Experts of a small language model.
Experts: 32 experts in each of 15 layers, 512 squared ReLU neurons an expert, 1 pick a token, a softmax router.
Training: 546M tokens, 4359 steps.
Below are experts of layer 6 (counted from 0) of a mixture-of-experts language model. Rows are named down (a neuron's output weights, with its number) and show model dimensions 0-191. Each number is 128 + 32 x the weight over its row's rms, rounded and kept within 0 to 255.
Before each expert's rows: a language model's description of what the expert responds to. This comes from a sample of Wikipedia text that the model never trained on.

# expert 22
Description: Short mid-word pieces with b, z or ob in place and proper names and technical words, e.g. Grenoble, quartz, mobilized, Chem, Rob.
down0 [ 76 117 164 126 173 143 181 153 111 132 102 133  83 102 132  70 146 118 102 143 134 160 102 139 128 154 123  94 107 133 157  95 107 133 132 149 108 108  88 118 117 150 104 158 115 126 124  75 147  39 165  98 141 107 138 108  87 168  92 133 131 145  80 112 151 150 140  70  69 110 119  88 206 137 148 117  83  87 143 132 137  73 123  95 153 112 175 120 117 101 138 169 125 104 106 125 155 121 179 146 152  49 129 138 112  87 136 110 115 141 103 172 161 160 117 181 149 134 114 160 153 139 104 113 157 167 117 131 152 172 109  75 181 149 162 118 122  85 174  79 125  97 186  91 119 120 174 165  73  99  84  97 111 125  81 130  90 131 159 162 149 171 114 115 115 133 142 128  44  54  82 137  91  98 120 183 173  77 142 182 152 194 104 153 153 142 129 101  89 201 173 120]
down1 [146  47 197 143 119 158 110  99 108 138 132  91 121 114 198 126 115  99  93 138 127  87 132 120 114 103 166 190 139 145 163 148  86 144 157  69  87 168 152 102 100 147 136 104 106 130 169 186 118 152 158 134 130 109 148 163 120 156 105 101 116 137 106 173 183 113 121 143 118 144  88 136 130 116 211 139  54 108 137  56 158 138 170 138 143 180  88  98 129  98 142 168  90 140 199 138 104 173 136 130 156 111 139 141 108 157 175 166  88 175 164 136 123 103 108 162 155 189 145 133 161 140 121 106  99 100  55 142 133 110 167  97 108 155 130 118 146 127 112  58  88 127 113 131 121 116  99 132 109 191 129  95  79 104 139 129 106 120 114 174 134 128 154 126 113 118  39 177 106 133 115 127  94 136 124  71 138 128 120  79 161 104 120 138 124 157  74 146 102 109 159  10]
down2 [ 92 110 106 160  69 154 139 158 126 118 152  72  98  96  80 111 104 123 115 159 133 144 197 151 129 140 139 157 128 101 126 141 163 109 132 103 109 154 106 101 127 102 155  58 189 142 126  75 171 171 114 146  43 129  47 105 151 139 141 147 100 120  81 126  91  93 111 112 106 129  98 136 128 125 144 145 153 130 151 124  67 113 129 110 123 137 103  81 115 120 103 204 120  64 166 110 132  92 146 100  75 123 147  94 112 107 145 116 177  92 141 111 139 124  95 139 133 171 139  79 200 174 140 155  95 155 178 123 124 190 142 147  92 160 189 105  85 205 150  59 135 102  89 127  76  66 180 119 120 130  98  51 129 128 112 171 133 153 156 135 165 138 190 145 127 132  94 116  83 108 126 104  91 118 140 128 116 143 133  69 131  99 109 104 147  91 152  87  66 177 159 120]
down3 [128 144 112  83 152 119 130 145  96  87  60 138 183  98  93 177  73 130 174 158 150 144 187 162 158 159  66  99 165 140 120 108 134 139  98 168  96 163  88 145  96 135 160 152 104 124 168 116 112  93 145  86 112  94 148 116 146 133 143  59 106 154  95  75 146 100 187 149 137 130 101 134 140 122 122 144 166  56  71 115 100  83  80 140  69 135 183 108 152 133 146  98 134 101 155 133 158  55  92  75 128 135 105 105 167 133 126 128 115  96  73 154 144 156 204 157  79 144 132 103 147  88 101 114 171 201 113 109 168 165 113 144 141 132  95 115 140  94 150 119 126 140 102  99 150 159 152 123  73 190  89 143 134  74 100 143 165  83 160 103 125 147 171 202 102 150  82 137 116 137 131 116 136 107 137 102 103 182 104 140 153 108  87  69 146 132 108 158 135  69 166  94]
down4 [148 141 170 122 115 156 156 136  79  80 142 108  95 129 166 129 111 115 154 102 168 186 122 137 165  71  91 119 183 180 158 157 105 124 137 151 172 133 158  70 215 125 150 109 174 114 123 154 103 155 138 135 106 162 111 135 118 155 119 174  86 137 107 152 154 160 130 161 148 138 122 112 102 142 144 142 123 108  94 161 118 111 168  93  97  98 142 167 134 144  91 111 181 119 150 167  68  89 125 150 140 138 120 156 106 128 108  71 184 102  97 143 112 148  91 167 115  94 195 122 132 143  81 165 136 165  98 179  99  81 104  82 128 153  84 153 122 141 112 148 122 163 120 178 122 121 182 152 170 185 116 101 218 181 162 163 140 173  96 129 118 141 194 115 177 169 151 123 163 158 102 140 156 160 113 179 153 163  35 161 147  92  70 121 103 190 128 121 143  96 131  88]
down5 [148 138 110 162 114 125 117  99 174 155 202  77 137 120 128 129 124  73 151 128 117 227  85 119  47 112  96 136 120  81 122 132 153 180  88 152 107 115 132  96  75 185 142 139 118  74 131 149  97 125 104 109 112 172 178 109 119  60 142 115 103 108 167 102 162  89  85  76 129 144 149 180 161 165 209 127 117 167  96 131 106 107 166 102  65  85 103 125 127 137 140 156 104 126 118 114 133 124 141 162 116  80 133 141 149  91 111 127  96  98 141  77  64 128  81 161  91 131 160 107 167 155 156 107 122 134 106 127  99 157  45 150 172 155 124 125 145  95  95 101 152 127 124  86  85 170  84 100 116 131 186 139 134 107  86 106 119  93  98 122  72 160 129  61 109 160 113 213 126 128 112  87 104  85  78 136 122 109 126 137  96 154 157 141 106  84 102 118 135 125 177 152]
down6 [131  94 171 130 153  93  96 117 104  98 109 133 126 135 103  44 137 161 125 186 109 100 138  87 158 153 134  79 145 171 102 190 121 108  64 171 105 131 136  72 123 134 184 107 121 152  93  73  93 124  84 130 236 180 138 103 111 144 119 170 128  82 137 122 142 128 143 133 113  71 138 172 149 170 106 126 105 194 157 189  91  85 111 128 177  95 127 155  97 158 153 137 143 101 120 168 150 119  99 123 127 149 222 103 125 136 113 142  81 126 103 168 147 118 106  73  94  74  86 107 130  99 156 130  71 124 117 116 110  87 118 105 111 109 142 132 141 110 124 111 137 109 168 111 140 115 115 171 117 134  97 162  97 142  95 109  80 229 150 129  95 131 139  57 111 122 123 124 184 145 145  71 107 113 122  80 156 119  76 121 189 133 118 100 155 144 161 109  74 129 169 124]
down7 [ 97 146  74  70  70 113 166 177 136 175  97 119 110 181 134 153  94 140 135 108 107 125 180 108 155 109 189 135 164 131 140 109 141  79 184 102 132 112 154 110 167 116 169 135 147 171 117 127 154 107 135 168 189 185 117 158 174 162 101  93 151 142 105  75 144 112  59 133 145 143  81 129  96 100 128 125 154 127 179 185 137  85 178 128 146 115 146 138 101 101 129 147 166 137 140 105 123 124 124 152 111 154 170  93 159  64  95 144 120 172  96 208 109 178 159 125 167 157 145 123 138 172 109 122 108 147 137 126 183 113 116 141 148  99  66 144 118 130 137  99 207 130 171 183 110  78 158 127 135 169 173 131 144 158 102 176 135 146 194 109 118 155 163 177  85 161 155 155 139 199 128 137 125 141  48 117 115 115 119 117 161 150 167  79 153 133 129 148 208 124 106 118]
down8 [ 63 164 134 141  71 113 152 131 137 116 107  93 131  79  81 128 104 147  84 203 105  94 138 110 191 178 174  76 122 100 161 146 108 149 158  29 123 210 135 132 154 133 107 153 193 164 159 166  96 127  99 158 151 146 178 146 119 142 120 146  99 141 104 103 106 147 179 126 196 124 172 141  87 153 143 139  97 141 140 149 147  53 145 119 161 108  86 123  77  97 104 125 154 184 154 124  85  98 190 109 170 176 189 122 107 161 102 125 176 143 111  94 135  75 140 103 137 156 125  81 105 128 124 124 148 122 126 128 142 161 152 140  92  97  72 102 150 122 175 117 151 164  85 178 107 139  99 142 185  57 133  89 161 172 111 129 148  87 111  82 136 156 107 143 112 144 162 147 117  97 132 100 180 191 180 145 164 121 154 137 122 111 147 117 124 134  86 133  97 109 137 125]
down9 [103 159 171 167 161  61 123 118 126 118  97  79 180 181  98  54  92 130 131 114 112 157  76 163 163  86 122 157 189 110 124  87 166 166  85 165 164 138 129 145 130 117  55  99 111 148 150  89  86  76  74 104 134 106 154 116 129 122 124 151 148 116 163  85 110 116 141 150 139 133 128 141 106 115 113 124  99 124  91 121  86 144 123 140 118 126 171 153 165 112 163 168 121 129  97 121 137 181 121 150 196 123 133 161 131 150 168 134  77  79 138  90 129 141 164 136 120 127 138 198 107  98 180 110 141 118 102  39 162 100 108 129  92 128 100 153 142 135  93 168 139 161  58 146 155 119 164 126 125  47 155 169 154 155  97 173 112  89 104 107  93 159 138 107  84  88 126 145 168 206 125 129 177 138  60 121 113 114 130 154 127 162 110 105 115 121 169 192  84  97 155 195]
down10 [173 114  94 171 109  82 101 143 136 128 178 128 122 168 153  89 110 131 106 148 186 173  61 125 141 165 134 175 120 129 108 104 126 125  72  88 115 167 102 117 156 135 145  88 143 117 179 185 146 153 137 174 105  70 104 168 184 164 146 146 147 112 146 173 124 157 122 140 121 137 117  86 163 142 191 130 217 166 202  99 145  99 121 137 160  96 100 142  86  97 147 136  95  82 132 158  62  97 178  83 163 148 130 123 149 131  96 114 121  98 108 129 139 136  85 153 161 179 106 158 161 106 140  74 116 146 142 157 129 186 120 124 135 118 167 148 132 156 149 126 138 115  73 114 138 134 100 158 206 173 171  97 114 160  90  93 119  80 118 131 100 149 124 136 135  64 155  69 116 194  95 124 121 128  50  84  81 135  64 121 119 108 130 119 136 128 135  72 200 142 146 135]
down11 [123 156 137 179 127 175  48 129 195 114 166 182 157 124 134 102 117 111  97 113 121 184 156 148 124 152  81 145  66 139 134 113 135 134 128 183 184 128 116 165  87 119 135 112 129 148 154 127 126 140 122 119  56 140 125 169 104  73 145 117  92 156 107 162 134 150 166 142 123 135 168 148 116 137 123 134 132 124 157 123 114  90  70  66 143 131  68 117 144  96 139 132  99  87 146 103 149 138 110 115  80 137 128  83 121 160  98 144 139 144 158 130 107 147  96  85 181 156 125  83 150 116 131  92  54 166 115 180 183  75 149 104 154 156 118 116 113 126 110 118 146 111 172 131 125 121  81 137  82  89 110 115 153  98  87  93 161 100  60 126 124 134 143 114 202 101 178 155 143 133 141 137 130 154  43  93  87 105  56 120 156  94 123  73 184 118 158 138 189 225 164  83]
down12 [154 102 157 103 176 147 149 142 132 113 108 103 183 164 138 138 128 109 152 115 174  87 157 113 107  62 140 173 128 128 185  96 115 148 108  93  87  87 129 107 191 138  67 158  75 176 139 113 139 158 114 118 150 162 155 140 158 124 131 184 153 103 121 109 122 149 115 121 137 122 122 114 137 141 113 144 131  73  82 130  95  84 162 146  76 137 199  74 158 116 107 186  87 112 110 140 141  87 117 160 130 128 132 117 116 182 106 103 124  83 101 124 141 136 122 106  72  90 120 162 132 200 156 151 119 126  97  98 132 103  79 105 214  55 165 132 178  46 109  59 117 143 102 129 126 136 161 103  81 115 129 142 125 150  80 109 191 105 149 137 117 130  99 140 127 107 145 110  74 134 127 134 124 144 138 133 157 216  73  99  40 163  70  63 159 169 118 114 128 135 145 143]
down13 [120  91  87 153 124 143 142 134 102 163 118 168 129 144  93  65 164 148 138 106  97 149 127 153 179 154 172 102 117 148 164  34 112 125 159 168 148 138 149 137 112 145 122  82 111 106 179 159 112  97 112 161  83 134  77 137  96 101  90 117 132 157 114 136 160 149  78  85 125 166  76  79 109 123  87 104  44 122 118 170 156 157 189 134 120 132 133 121 137  93  84 159 172 130  93 118  63 112 143 135 114  82 117 155  94 160 101 110 171 115 130 123 161 125 150 180  78  85  90 146 162  88 113 113 120 145  42 131 103 148  95  83 138  80 137 159  45 105 103 172 151 149  78 155 167 140 123 114 127 107 161 138 123 103 140  49 146  91 135 158  98 109 118 108 123 143 179 103 179 139 154  92 112  75 186 108 152 167 142 139 132 120 148 159 138 144 205 129 187 161 163 109]
down14 [164 170 111 106 153 100  95 106 102  94 141  84 102 148 129 121 208  68 102 137 146 166 100 137 130 209  75  46 167 160 190 109 165 180 135 133 170 130 137 158 120 107 120 159 126 124 141 116 146 165 120 124 109 120 129  71 121  68 188 139 127 124 103 187 145 127 112  90 103 146 126 143 156 118  78 113  78 162 181 102 141 131 110 105 125 110 187 100 166 113 172 155 135 122 147 138  56 177 119 199  92 149 161 130 138 108 130 147 127 116  88 106 146 107 134 135 166 127 198 130 131 127 161 117 146 192 107 110 108 125 110 104 135 154 125 167 203  69  94 116 157  92 148 123 106 124 126 124 182  82 126 126  91 114 110 104 157 131 133  48 100  99 142 129 158 180 175 107  55 118  90 127 146  88 119 129 169 163 121 167 168  89 165 142 129 122 165 162 175 178 148 108]
down15 [160 136 120 176 151 135 111 113 190 122 126 129 173 164 129 153 172 120  97 201 152  93  72 180 161 162 163 144 145 125 130 184 172 191 162 142 130 216 113 172  92 122 105 131 142  96 123 107 126 190 103 126 134 113 105 103 151 154 108  83  81 118 156 126 172 161 125 167 131 187 153 133 159 137 171 107  84 117  60 116 123 124 143 153 133 176 153 119 120 138 155 135 107 134  89 160 121 180 143  81 112 110 110 151 101  87 130 120  59 127 176 177 206  79 116  96 100 155 155 178 129 105 145 173 141  51 127 133 129 126 138 107 199 130 143 127 133 130 146 150  94 138 100  69  91 105 108 131  91 110 107 106  98 112 118 143 111 151 129 100  90 102 125 157 136  94 133 173 115 118  93 107 111 150 128 102  76 151 176  99  70 176 200  67 158 101 120 128  95  68  95 146]
down16 [147  99 195 134 151 166 152 143 144 107  55 109 161 124 127 134 139 116 119 132 125 115 180 118  67 178 125 152 124 147 156 156  88 139 122 116  76  75 139  94 149 139  95 176 124 147 100  95 113 100  87 131 124 187 157 135  91 195 136 109 116 154 167  93 142 119 160 100 174 124 127 120 107  87 185 145 100 105  81 100 119  87  94  57 122  96 124 118 146 144 125  45 199 115 148 124 139 117 158  73 111 143 148 141 178 168 139 134 128  80  47  87 154 132  44 159 101 106 112 171 129 108 107 178 127 101 104 126 100 143  86 111 107 116 174 138  74 130 167 163 153 179 137 184 194  83 146  91  56  96 110 146 130 173 167 139 156 156  76 143 174 161  91 147 145 160  88 171 150 128  96 169 111 157 144 146 127 118 143 128 125 127 198 151 104  95 127 131 119 120 118 140]